config = dict(
    n_experts=32,
    d_expert=64,
    d_shared_expert=0,
    moe_layers=[0, 1, 2, 3, 4, 5, 6, 7, 8, 9, 10, 11, 12, 13, 14, 15, 16, 17, 18],
    routed_scale=1.0,
    balance_loss=0.00887,
    balance_bias=False,
    router_logit_norm=2.0,
    vocab_size=32000,
    optimizer='soap_variant',
    batch_tokens=65536,
    steps=5448,
    dataset='wikipedia_en',
)
Below are experts of layer 10 (counted from 0) of a mixture-of-experts language model. Rows are named gate (a neuron's input weights, with its number), up (a neuron's input weights, with its number) and show model dimensions 80-159. Each number is 500 + 40 x the weight over its row's rms, rounded and kept within 0 to 999. Numbers have three digits each.
Before each expert's rows: "mostly gets" lists some tokens that are sent to it at least half of the time; "comes after" lists some tokens at least twice as common just before its tokens as in all text. This comes from a sample of Wikipedia text that the model never trained on. Tokens count by the router's weight.

# expert 30
mostly gets: "\n", " \"", "==", "-", "===", " =="
comes after: "\n", " |", ")", " =", "---|---|---|---|", "\""
gate0:441519497469545473499580494472482561492531484541459462538533541488512551575460501439500448423477464456581527470508500512471585520510595433491497459491445445484515472451467451497404507514521490562487568474494469491484547472531477470505443498
up0:534471506533504445463532510545457529506462521479495527547454472523484419431498462487521501546454550461479484520553513460469473507550426507452536573536494591450481508437535518492559514463551517464537407526502520476524459519464522524523487537
gate1:433449545418487520548570503492497500521503445510515483559549521523498535518415475479499495500566461516489520461448513439499502530481444433435477548469557510486470496532517476507479502482428519477539475486529504518514498487514487560456420494
up1:469431515472478526490534504452566458539488453531523468525539580460554445463445502478519510410576504534491468433511516491481508456483440440476519503488632555433517576477511497556488515501522499546463534499507593466502449484469441565498443494
gate2:496562485462490439485505465465499576479512499407536475515528427474477497542563591495449553508450479448488527460493463432525465433489554579437489480499521457456435569554534539482534469470458497536460518475489440519472464465568476537439505545
up2:477465445508500468548471506499477483490521491503412579470455487526503584536460496474455533411452490495402451524532519481429419471469518527476532449496492550474499502544496481440525504531504425516516506504483523487519486529438491471513484528
gate3:476557519552530480532493588482559515543470497539557492479537514485506510489494544513527482498540555415522527489476440509517559484426434462508490452502420447545546547498474467500593430490442442472549458463456463483457508530472490460506477511
up3:487470386575470512485437477538499521471517501465455470507472522493468505488507512497496554522485453597519460500502535441480414534514520474490502466496553565454459396535514545479466577520499565527418578522502547522511475487458544513499533526
gate4:500468492442491537487508434515456440504473558511453531475491596488478509457443528467516466484476492485558531509483498458516527533537525579510562446467498591473490520438479503489408505395454435448562500549520559433425452496475474490450480489
up4:488489541503464430563543572476524586583532478461541506512524522501490489434604500466517562510532487444470427476537448520515483468518532399506473478495503483559556548497494563549514495521489520471514472517486455433596516472485534488549448541
gate5:459519599493539476460519512464472532537434479471586597509490517480460460488506456448444440406428488514439477468566527491504542486502511500466507480505526453455498478513479507477484443510459540431496478411415439487495533538540479463503482488
up5:534448456501475533560493533453502472486499515466540494487468608476443515497500504513564520543592513423524512493518513529464485446513525475546551542460457562478514511466500483474506518483519493542469528529627554510534501445537504535565557477
gate6:488526537507491498502503487442564518527499517518480477551566469450526516553586496484499419473451527528494510509527424580487538555495511503456459479496558474543549531457462499514498491418465457481553516494484457477520528439505475544449546543
up6:573500498443479525530575534500437551442481498442553478446479584538438436492469606520502484496544523487508499510463531464515513445558520539530516473495481455440419454536485470401432484550496484525475488528540531562452517507528569473577472515

# expert 14
mostly gets: "==", " ==", ").", " where", "\".", " ==="
comes after: ".", "==", " ==", "===", " ===", ")."
gate0:551464542525547512481533464498498572425508536550528440448529451509512517595455469506508535472465496502464516462439496528533444519469499554429467501448474533527444441604499521458451538547485519479481488484515469505538477440551514436462472481
up0:512494513492534480454582571528476586460543518552458463479521503510514488521479531499497565454458542465490534575560446539497436434429445483425498553513507528464498458539498517426457538544534550512539480475461577476513461461480513481463403475
gate1:482526475503463493485491442496481542498548493510552516485443549498543510427532420541514415486465541541570578539495459510464472464484508509524438505466479461509502527609494473461445549529498544523514523489436558457507526481470482538491474482
up1:447534508468534498563511425521539506480504409528531492545466502423554567541505501533575379543518470513525459527433519484527542513477503530466505411471499554543508537600482501478513512472426556513455551499429460503538514505531570486472487582
gate2:515377483523525461460525487527499540515534494527476453478545472517462607534524458459493519503500473480495448492505427467512470536452461443438548424516494552408534507496501556536461560480511518539479473445536508526500454484509453537438514520
up2:580497478428478428455491518563551476466491435466503477464505505512524531504457475508471531418463500509548484528487472487484531517451525483488564432485502478484509549425506522493459553577563583489496494459508497508491497461573514469510540558
gate3:503485587495514511496523443580469509535495497442494392552425414450503512474537492535441493479506527464551431534447406492527517539538478501511494464467521564464467495524567426469499528545553491561569605509474525553571505540482534514468496516
up3:530450392525481533516480516456556471475520475469520595499541586521468454498537571498522555482532521509497520516608571472415538458502571523496581500501520532520508454444491563525500442442463520454490526487494512495429463476492474493506528494
gate4:530508472429473528503466492539605533520490521547466495485497460459520472473546453460456503445536420524506431506594577495518480494484485503480493445486489458491468455525527428423452448531468442473539567507444480494538549523488539567514497482
up4:464534472424471496511479483500550540542470470542441509497406468441517493504503482488408528490522431564457404505510555487525493522507493494502483496480465420502486437523536428426424463492432443521537535521478508540542504505462534531485531480
gate5:468508561495482475446496463492579459469472480500575531473492492506500501554549493492510572436503465511503422490503450608464508513529460490505519539480515523440551475501554495539567512512511508556497471522449567501485414472484536472518507479
up5:381514530513557461460511464480551552469503480525463473484525466554538491488559454479585480479501480535534484480525478470489528498518488532541612526416565520469550485409465511483472512535514420564507497478471505452469482470489515498512538531
gate6:491449477442492524547496543524514503535448530484485489503477519473500501525553498515499511470542466499496436439463548542562453508520398527477431428567497481469598489543502521506547510562542515484580471525509543532523510517519554570516542573
up6:473479482421476477538453543463482501512456471507494491492462491487517480507529501459512522464518466509530453429483531563540441476497417542464444473591507494489602480507489486474544492528538488477596452527472557552487499520535547549496558541

# expert 25
mostly gets: " ", " re", " No", " Le", "|---|---|", " Ka"
comes after: " ", " |", "|", " \"", " for", " re"
gate0:446456521490477479548465474558559481522438473524467427531407431508538527499503567582544437510511526464497495489506498571563563525540521446487483445464530454502455557554535503484511517513554456474500529501466480470494476516490537458433429598
up0:455494468451451498496523451512509509518488469511513451521470526501564522575543533572475408479454444505526461541477462565501508554543434475514467465467558476466494588553509498532481488505487524518464496501537525439538467481565438468529427520
gate1:499519604570571449445547551482567483538505555493518535475504511503484490480522455462372501474488456467482505513526538508482530529523534513469512602505526498467471512498478491468464472498555444489480478577471512446436485496505449478471557474
up1:426466454450442552532465428520532501471479482537489530559521493487483522567472524501566465509459475522464447535496501479552430469537458453510501498545490533504509474509510561567522535489472523468469564472522487521538534533532550485439469542
gate2:467521495476536577518524444473479507438556499464472465573510482517538513468447446522504499424523597519486491572546534473495502503471472456500506517480391526470522527447523479485550589496457462508531609519490573463467512458554495505425479537
up2:444512466547469543493603495429473453499465470479465459596559505557501493474475448547442487404460502556487477512535464483514526523464421468505469547519516565466515508500486552530460548489482550521563517532505511492540537494526536540487488545
gate3:496442504467518502518460489555473487524474448474517442485495595557501531533402526506520533490502507444552490550479482457467428544525549544515454476535508468580540456448509556473502542469504503531592512528395529474469530559479512491544526482
up3:538502477492509509455471575526503529530566584510505532490527467471483444489581513551463474513505513501471499467481496504547575404444530485482600452466512497504446558492399457504546525535472449474396488474566551521515549521474497495468463543
gate4:596522459565509529462521496543482470501507463468514456509544480484455478402533505448551447507476446509486505491521476509502562547523549493472504476435523537505486492522588510444549510487519437471471454484541463509527474567440593488493467519
up4:549495479573478494423537514529486489547541429490541528489516483476434475448480496429543451532499428461484480531523473574525569571516522485474458537509518482504525502514531520467557510516531513516493417516494444495565512546453590501435517547
gate5:450534549513499541530547546446520543569537489568510458532509451496494489519494540475472451410500520497460544528562485511458573447568477488493467559476548525479455501576551516511485561535554475564431492485524443567522503530574486515488443401
up5:462457434500486470521478489560463473439496502479517568544505461470515500506546513519541455515528479503496470501451470524501478544482545468536563478503490495493499564465496497440491528482463518496593470525517546467503493463440504537486583547
gate6:532416458551469468432443439482430461501515492569518469513465507516543452606536471504542563487482550581553473445526507475472503473508518463492498490498475489549447570525489567446478593481452541470474494573439467472520482490492470489497479460
up6:481499565484469506603519563508533517449438485469448545487520520456465518430494544488498465386497483504505548524451397542548500508517493508536458499586489517551484449496606476559472451455500463584503540440505479499450488480433486517495499552

# expert 10
mostly gets: " of", "|", " from", " with", " for", " after"
comes after: "\n", " part", " one", " due", "ed", " List"
gate0:434456535526516500481535466491452510553537411466550508480484473527563513499496497517560555515421462526443559500503491581596492508483525461494486491500495487506536488479512512496598519470505528546487477520495498500531480496448498532520462570
up0:512474497486467472476516519518462495432475429467545541520528422548497479502537498501531545441460488436500556514475515597544486519468545425499465536460489469495460502487563526566568505495461614548468497534450484532507477494492537494534533475
gate1:526551444499487550507490479537518546434481514493402537531477487523542542576576538427498498501578468519492475533414492544547513489542536576475438485514496524476468553499508534541578546550521506430560477530532526531507502553524516527506436515
up1:495494492544493466536451545547480542513514509529492543423525513482542480511455477564560506579524587569519496498597539443430489528475491483509496477529503450481495416563498453494505405486501533519427521500509462481487563466506523439561512530
gate2:528470512445495478490531464580464467500475467492504505486454539474470504516456490480507533491472508453417497492510550535501529522529476556549462485457582503434480509476502550469478521518458470529492486599528479469438507476506524511457480528
up2:428525513463488479611540533551547504490434523466476479440488455532523486577525469529502515451451579502450482479470567550476561512544485492499487406456587466454506526541509498508476482590515484489532545557501473491442534496505555513521506557
gate3:558465491446510505445519511467479443558560444493478486507549500460572475467474499525522469508504512431581505554486503565534525505561470458508533484503515522427471548474465523510531487441496543473572444512491470521461480472479508515484512518
up3:502489525486481474505476467442476463507478441485509528479475549496519488523522564502539422513475455418492480490448473507602532487448529527527513486505500442446512481499527479539458484490524541522520536484497546541439460464537449515488442452
gate4:546516486516490522452493460513529462457493543488562514525520435480530581556554545496442465457462532613416582517527470528540494527527493452508488493487485460533575589445419517476522502511474585448490491535552512448495539513463506483476526466
up4:533500404511482535502440484513460521503484457575489436494440563470467525503506520468519490496519435408483454440438471499519503432437442536497486463524519491458455471527560545517483489518482513607488496555489507506490570476509424507549492423
gate5:482479444471527519494485527446513492481469434479475475452536475503479538510399485496531461443496417517566439505525498531473547469419486523478511509487477456497440500483434471442464483433523507492492442517486521541447481502534502533492514458
up5:490511566464485555485508489524565554489503556507461482583510594429474486455553512524502491524522497549410530490503423518451473461549478536509520546510414543529518538543547493550485508512484528453542503505461429518523511506475422372521430549
gate6:498435515490440462505515447526567557515482505557523513519457536521510458496513386525470471527418552463560423478517496493476540540571440480550517521465514527505488460508451573476529471501482448547479430532532590507476480553450531506454501500
up6:493376572519447496503472437579607481471464497521570509557447490559524466525559508431505430511502512484574465486526531480521520528536481499529478490513539489512456499512436489474524462488468451489462493488531545493523408546505540495485506477

# expert 18
mostly gets: "ation", " School", " part", " Church", " List", " city"
comes after: " the", " a", " The", "The", " his", " an"
gate0:511464457480496446531491534528470611515482397504465534542457464497494430488490419482457498574551484502487430568503478555484525507443468508487509430504536464424503514459443457532514481484521537552504423563463529460539489509473555497516493535
up0:494533544454433502508512423493474530575498521499516536530491547529514542466512516473510499503453532517511475457527554414493503470519512500478497498480489572554480450571541564512496497519457439467438494450537510462403493495411508457572515496
gate1:497408471471487547586526473517461522464491549467474537481478548520489484440529528502534498472471444496491490546470420510497505416496522520526459499565519490442498488490481535466503518493432525497542473472508493502473451530480526586419409446
up1:455460578534572451556504525440427496457516526519480551539537536558497476502499513455518496511509546536522498489520463506530518493525516451498555491479451433452567466451491521552494471504416522448538553476525518405542455509473517509544535539
gate2:437534468497355462444534457473549535430489503418586544427511511551544513520544533541531546480510490479448497453490492502517565385469499473529492442523431496553444488489515475569530529507507467508536442544467566519440526522561574549465564498
up2:486523500466571513515488546616427502471499441506448552498472456416504514494436492452544497489440491579506464548528532495500503590513490507460515494428532540461513524496528405468499449501483535462451553497438465425547544490486494461531512518
gate3:454435525505554490489531566501453459560568447439481483437428456537497547546559536431490458552443520537558448600558531457463533510549520519535498470433546422517481468495460455512503547476431517413490522526559517495473462552588509508540548505
up3:461421492507517518494510520495494506438469504519452423515449376515485547484518498489507497550468526520474496482547567449500489429502501469602480464531571485499536438507472589432473497442518445412451524517553486535408545525548517521483458543
gate4:504535482483467466486495488536577534458461493495507522460545532499550536477460570482525441448471529532391524523467432516516526426520582458466468441454485385476474482455477485470528535440505495502497462461494534506452463530510464553432492560
up4:552446468550539488469492464542553470524465457503514473504547512473515533431526465510473482516520489481423573476479522506460549434540503505502589470424521459613549526528469573470460556465492527570472526486577480468469559510525555523490560506
gate5:566479502548478473446566455527506502502514437540547504521524510524513492526500441449559498538501519508493498445458504486554468520549614521465532516481483545487480448505500500523514481488549524573539544555544475492530466513483497536479531565
up5:444505556510509513452493480462465512468456485527449556478512511557537507514484515467487498484532480387452520508498594517435546504462455564471452574469493515516496451556473536461459511559517521525558437589514478528480510508511513520467458639
gate6:547548591614567480508523501562490506479528510493585452448488530577410533548457542516576547523520471518532507525534543469454461515497508569527447483471598455630499551535484493555524449510503431570482534514508516526527541492506497438508493458
up6:559480599533553467489477509580514518511501451499570470502527578539418530517474485483556528515487461539507563469498510436506497525483553521542490539451560474557460563542445492609505510450479430595468583472544563504518521514476495468510464499

# expert 9
mostly gets: " life", " high", " government", " football", " %", " Democratic"
comes after: "-", " the", " a", ":", "Personal", " career"
gate0:506509581496525507444579546499492454575444521446466469430646489537482472535544498578525436426516486461534466485464406486419485494446515508509479421529525502454535527503481498531467554569509465483547504503471511501512517490463500539507442481
up0:497531595499512461427552507495498448589448513440476496488555511519454492487515474577526456496521488448553473529416420496408477514491532500527508474524502533468523501514488512503432508521491525480554469523499472533519528462479516540500470456
gate1:491442509485445469484459443560558511530475556517544426578478577495529597533459538527535518512460523515486572469476488461454544501486493533565445533512499465417523522551463449506506528499550572524556398465396494471494499513439522532469465441
up1:490456539531461428522453553499514479437501552480517546562505575529529525498487601518514526536467464513519504444475481457428523519540509529545429505553505522447549528558482432465541500500492544528557432535412541530488486488453492512526498494
gate2:514489478495554491491518492419514449511579522498569479551562461496537446479443448492484544465486487546429513500438527551484545435521499492471454601506508467510465531496530490539474509505523508463465586533508440553502490501530537523513479518
up2:558533496502538563529470513507492407485508451552498507489473467515505461464470501514492526483498414514528557456487486487556532486491487518475418534575535553530540464477501523520503510516490493525474541516437524438537520497585473526546544493
gate3:457490404457490477514477549419552553539461502511488539515455577509493526496465505496379454503537485526467579509558539532452521463454596525524434496478497515474556546517413458547502461479576566494502491477557506509501502478495429445528432476
up3:493458424492509462489531574444510550612504584473478480465474565524492538472431507503419496498515517552528548527537536537433499494473532491543486531471537530471593576536439466558486430529536503530533521436498437504566552499488483433551462490
gate4:483507491508522578494430522480439487523435563554513523473518574448485534466502532440492421503524392526503483531443518453478536501553545446479474485507433460535436473509504417525485442462488580530493419512488470488487492518533515454580524579
up4:510503492521461408506539561518571497516597441467472458503517434583524475589517497567503591491463563467515521409493484602482532509475447574535483512494536552478509602485453602442473474538512463448530566465492517512534447499468493554447479477
gate5:539522521490489512427478547505480483543455458499459446540418420483518516467533577463512519504414510468541535526539467492474499522489503496495469522475543536460535395525470489439548447477522569507497475491544550468431363459465480490466500509
up5:486522463488565514518493412464460508478510521451499511541557478507534419492447465592487424527531508498463519408448476539454509545608517443509499511495566538574492516455551488486489439578559395499540511439494481493478596503528480491486540528
gate6:514482570447479567523487555448432527525537547528523471432542531507495581528537469510446465414465496541483486508400513516495517590500510488487539500470436544531442500567561503548562513516456503554560598474498467488455570494536495488508522531
up6:535497604418496546555484537492427504573535484503448488483580564468529546584473508525508450518466487545476514502466565538502553559402511511439611498468456523503484461497549539555557474481473474556557552491557463509493513496468492469526488529

# expert 13
mostly gets: " an", " a", " was", " his", " became", " during"
comes after: " is", " as", " was", " a", " he", " He"
gate0:490419477533569466499533499542455461494479509430474515508527638477496533540440526524519546497520460528530503420471496456489465550481536475458459575454472480499480521501529534513530549582420506519543401553564467512501495503539462512465503454
up0:506448459509528473507566519556480501515471492412463527536505619467498520556465497518523541463526471523513540450488479454516496527487532494482468534406457467503450538489496496497518531558469523512514401492542487486528438498521459531508528403
gate1:490457492584539541510474503557465503536551497503479410489452474528483512480466494491482494526504564516501492559449486491486531477565519455491445378521507546468463500539532527497478495468476497566487535494499497486496504478467496541492440554
up1:578477467517509561510508496534489564461614492516513517484542540478466523480564461475465458571505524505526535519471490484523512506498493432503493478536471507415436552466547536491542475500511540503496520440524438486568555493507510485483476448
gate2:417543498470469479567491556502626509486511479543531521495452495449461466460494517426491493489463514485481524479475429469443503506477535548522428565440501526563585445455482486492446543471486501505534614528457459468499518505493465486520500449
up2:404549540484515522417457478480608528538477463583512538499454504446492523511447524500447470505479458511481501558480549533495486513471551512496449487385439478538496487490504460564439442515571586512536548511525479479512509472544448539436582533
gate3:498505504472461545508524520480501486528492504463449503506534509518489491527464493470505536520507433407550492562507577598524490478465504494513545456396460481441446429483516426457496570463513438492508528460440481512520548435535532478596463484
up3:531534504543565464505446496499497537383494488512536469487498521485486538477536489547511456450462520494454482398520482429460436491501533502449465555563490500508615545539494549484467443518517571534459504484563485484488473524487507515399545505
gate4:474626493467517442501532509513488523413502498482578469506404515443448486423467579528499469453486511482514491449461476518471505552531477486518489438464523489557446483531454484480506506549500564505510504480406458495540506469460487469522505418
up4:523597535461549461514522562530461578421443511458521503460467476462482508420500524571567499438467514529532537487430491469482484510535466497509491472479456442488459472519464427476543508516535648451532488519465439478559542458477572520535496457
gate5:446527502437469551531547512546547471482495474505474517514508543534510457515526562440441501471520534460525557544458489532482470455473508529583427561525514503547456534451440462465542578533526510513551477532506453447462491497480462608429478508
up5:556434538539545499457468493461518520549527511469547436501547532476492422483476452517556480560484489484505446378515459419505439512507491484501531511544487517447518534518500526528411475595447530491480525522507574583494535532490518434602511469
gate6:482523481541486529500476515514537532481501567505483507525536469513445511492576522489519447477445448461524469502569513524438519508474480478439408503472516485425558479506581489446457478537409556509417461459526532489518462497497514491466521450
up6:487521548555493550460448533511540541459444555497464541467529487525467488494566500452483493420460433452523472525553447527467536479456508526467447558482484496450509484491603540489449530531441464494467436458495517490529463522476554472511563514

# expert 21
mostly gets: " the", "The", " The", " his", " their", " this"
comes after: " of", " in", ".", " to", " the", " with"
gate0:496535592557556464432515460522464449475538417472536545440434572444428499409526538503514497501461527579508473478505550534449477500475537536444454565414503531493471437518478530535485527522476505531536495437484541519474485539544492515509535566
up0:524517509481501455456501457501536536460507443535495442491505519477530471409500503451486520546415578446486495537490585471441554525543517468469492580501523596517482586483489576521464557487461474481503504520496546563506536513537542504496435491
gate1:556499517514515506490595527440465500451488529520510504462492492443558500475491527522490507522505574480481518535552520474551439521489541502489541471506447470444482516465447504467449563423463545494536500483527531509570500516563499504525515550
up1:489564470488467527542469458467501521511566497469441494531442532547479491534511418472503576524515487541511501439495498484484481477498580477534552476559522492546457506527544492508596499524506455546507468473507438516516511489475490558550506437
gate2:565447452427579481552528452531520433499521518472521429519577466480514469554534521486445471528513492560505512460482502473540495589392511472455459539487506482522404491500539544418554455474513462558449444536528524524481566511500479511470481488
up2:480482559553466521486491505449503524472507495522550550436507535512528456430492438584538529489542512509421491488537544493515523491575515478539562573539467534510540452482447445514495532509523493439497566505502461466471532542568523442462550470
gate3:477549455471429574517501595471456524481508561530488545439536534496452517431497488478501550560479485416476518479455524461516524544520516461455467480449518497511534580538544404513468548582524447458462527540486455480452518510513486508440495476
up3:508470464583497443515552443495538450530507498455455460535486448509552541480429557568539468537512530536470517503486554485492534434473537485454430510484541546450513483457463554472492489521491548505491577520461488535526537485468580457527540481
gate4:524509535503498466526522532534538530412524492583545475552528514442440463486493539508477495516459533522495547440532522505502538503537473570519499532470497481473475537528448481561475418519475513502571529497474526506503515491462464520503541528
up4:533496498597476440433441491477539459561512524501422495506440553567519509425509487511490527493516467460529509533457461505582476496518521477481480421492566579527527520449487557501495594455478491497503511547544406527511513511517563453517454477
gate5:494477511482569532514472452514471505473392522552500492581501513540478520479495447526471520466519486488553508466564456547474620532462499512483491458533497500484496472515507505483484554506414456485542515407505498499446533530555529478514494473
up5:466430530542503500435504467539468517542490523513544543508482474500428541449493453559424526471564491490552477500542518549489531563511533502524518492502462464506431523456501508442451562489480512522497466456486494566475526478601479478445508520
gate6:505410520413475499520498543515481524562519492491519500491463512476482500434469512518491565504464564442500460552458579540485489548400558490532499541462556593525431569494545564575503537497486509536509478498549513540433497565495508513518508478
up6:513462511466515447512507454579486498510475579470434495517477482489484456454551487468453570482524558423439565472515557501502508466492476547501526495501486567468518464551490492553525552483500554508445557434536493573487477537499518478537457565

# expert 11
mostly gets: "The", " The", "=", " •", " New", " British"
comes after: "\n", "|", "-", " Genus", " (", ":"
gate0:431513507532552501454461554488617567458521458538547535464542475531451518451512477489523476461492488528513488439577424571415535514470497533511551558473525542513494598523514542533418519544475476552499490468563514515497472468466500481567493571
up0:597461539466409498559551520527428525538538536451499515481444494473529513531493546523480523511454536465487509563471557444578484459545452509536465443544476483431476423452431496465586490525496503472497508545468519477520465521502511489467463457
gate1:506539493526483516486509522512510531516523452455515565526552520462498552522494531472488490509540506551517474556494473565493504530573498477475475401479547521444517522557579537420452461400529501456484545456501489441521481515510512487464436474
up1:503579528569524511450518520507502452460594558461497523465506540546462463519468495462454490464596505478488442546469517469474437493493539518494435462487580566561570466567496602437481494474514538481407524427508526509514535537444493456469530490
gate2:468551448530473522458469518496524508500503501592442499468541491421570467515643534505583485525560458502524531517558450490484502534497484539415524531498518549458478535510484542499510523517504472466557509573547474539474519535510438530562525428
up2:535456529468524444566532511507472512489494531393489482546507514571430549497397524484403509504442502486464490450476500483490481474478488407569455497498469412532484404481500434456526501509512515517440518442456512448526508453490569437450480558
gate3:545487400492510523513513485516461442518501459479488556563474491470522463482459431534503512506544532508475500476511511495498554505506483462470474476496503575513531524506464527512513610486555487533424421506493488521477534516506532554436495420
up3:496483563516462593492487523462479507535471529515452475443590494550452511478487561500588497540475469468513535547483487511525493445519559611534494526550489455463551509489522480534507451530439460506579501507550525489524517489433505441456521495
gate4:499484564484501488508541441483522576546453449444504592474539420476508520505544510523486597539572480540496442476572484456502530453492498486487497474487539533462478555565478480518477550504512484543462503523494507627501523460468523526466461496
up4:499530420522480514511457521464443494445499513543496442501486545463532449464485533501483453445435504445493553528411515544539494550519550452529498491507498513580496412435495519485528465492494567454502479472507482408501464529597524486547508490
gate5:508458474483481458555520491504531555454479580513510537478479470489537584512611562538497451493519462536521464438561451513522593541528568496502563552527499493433518556522423591548497472551494445462567540505444490535478452552457517539531568446
up5:533463522505482503504515486472512544432472524496431510562452453482559616506563526494494481461488493474482507466525454458483598508594550484473538604470501480444480565506440533529477524550527450522487563467526534524467504537435514587488518517
gate6:521500416482523473491552519579415520466498509505441460559557470426429478589529459496490542575490514478548473447536440406509537503513621534594486474463469438540434525512508498509484559499482525548455512449585430494493446538451458469502526492
up6:466514534437490537450453464465553531472527565510523506443478488510555534459460500511529481456502492516488539510474537607561487487508457412452506552463542541471596458467546516488505476523549484447524477537436532543503475464572519495481456497

# expert 0
mostly gets: " 1", " 2", " 0", " 3", " 6", " 8"
comes after: " |", "|", ":", ";", " /", "N"
gate0:494466514523508466453498491524514444506551523511544465451496541389537583509492527487520514500488528470545417517578493533391562528504585444483519506489497516440526487476518484542551512535490460516535470557526441460449494503561543577451479528
up0:479469480531548456508481545511491511491521567540587446469499448555492486475518606528486499507485522461459508490545530466414472488522552506508499590541502477524519575535525521541523441497427416502478517524484448541474422504510490470415439497
gate1:508538456530508501454489455479481462547446460525499492557545556483516523494480595525532449437502501477522569494553447535446474490567407505499519627520566518520549458493448534505520483579545487541494515481520556517606588476485408491504559464
up1:517437487533565409496474502535480518507588558469488468503509534480505498557479529507497455443576558444491554563457515463457467549546493496469480503514505454521510536524476484457466493477480478478481509513453489555469527540460496458483503506
gate2:501531437497479524521512610535493497515486511522598541560475516490483473465507395602496516481494508501475458464481480551482467545511493441559522517501477497451457497586550516540556459466491465449545475590523553509480570464477444549417436500
up2:498546489440483494534472554481501469467498502495485441505493557486516482463510458516509426593489548501507536475472480452469503516501514456502486582506508529515520505545509513509526540523532438523514473507494475520517497455474482500451427389
gate3:454553531483487499456554547580453483499514495511480523373454509512481504543510432520547523524469522507485484498535529458547549613507578520478445548446481455484479503514485462555502543493465468500505494547475514541483433502501509482540412543
up3:509452495550481474526480529497557488556566495460486463495497463527497445465469542517550478522530486481460489552524525475534461534527467532540596549459517483544594498530523501501432503581520498478510524519519498521497531477535469479390422457
gate4:537548555505448456479511566522540516430476490516462538527517524522511539498554462502510515436471459528558499448493492584503464578508520553470459489458553493542519539522471402554528536473411481466498440547535551542500501507603544469485547501
up4:505553587541470456484479506429510522495541500505492542560522593546490544467583515496566521481468462541530466467463451528494457564568515472474512478469549512527504506486501438572514578431409542538489494519502533534503470496547508480420535490
gate5:438465558479523480459484498544498534458438491478501525511460452458506504517588522614459461470519511522507557506519497503548531565445529479482446534512505445483513473470521429502569510533481506523448470507508460479484486502460555493561457520
up5:496491469496434579456446538477550454525449514501501527548496471494492487543536517455531571415473517465488447504569415451414510463497444589522447441490492537492498536559483443530546518478463443531494496523461508491459511526478493573476510468
gate6:483453499554469522455471536527490488534508566490501534521502566491472524491501481508424492473508486521494473458518422441459419519487488518543482514435598528444496548524513509494517482521464483550478545569486426417493473531519564482483468510
up6:510496477502493579462592526575550480504509520450482568516467535433515486587522426501435550464546477450459481502577466492516463563472548500518475561482497555456482543539533438464528466474501524522492493557466394553506568530532549528506508484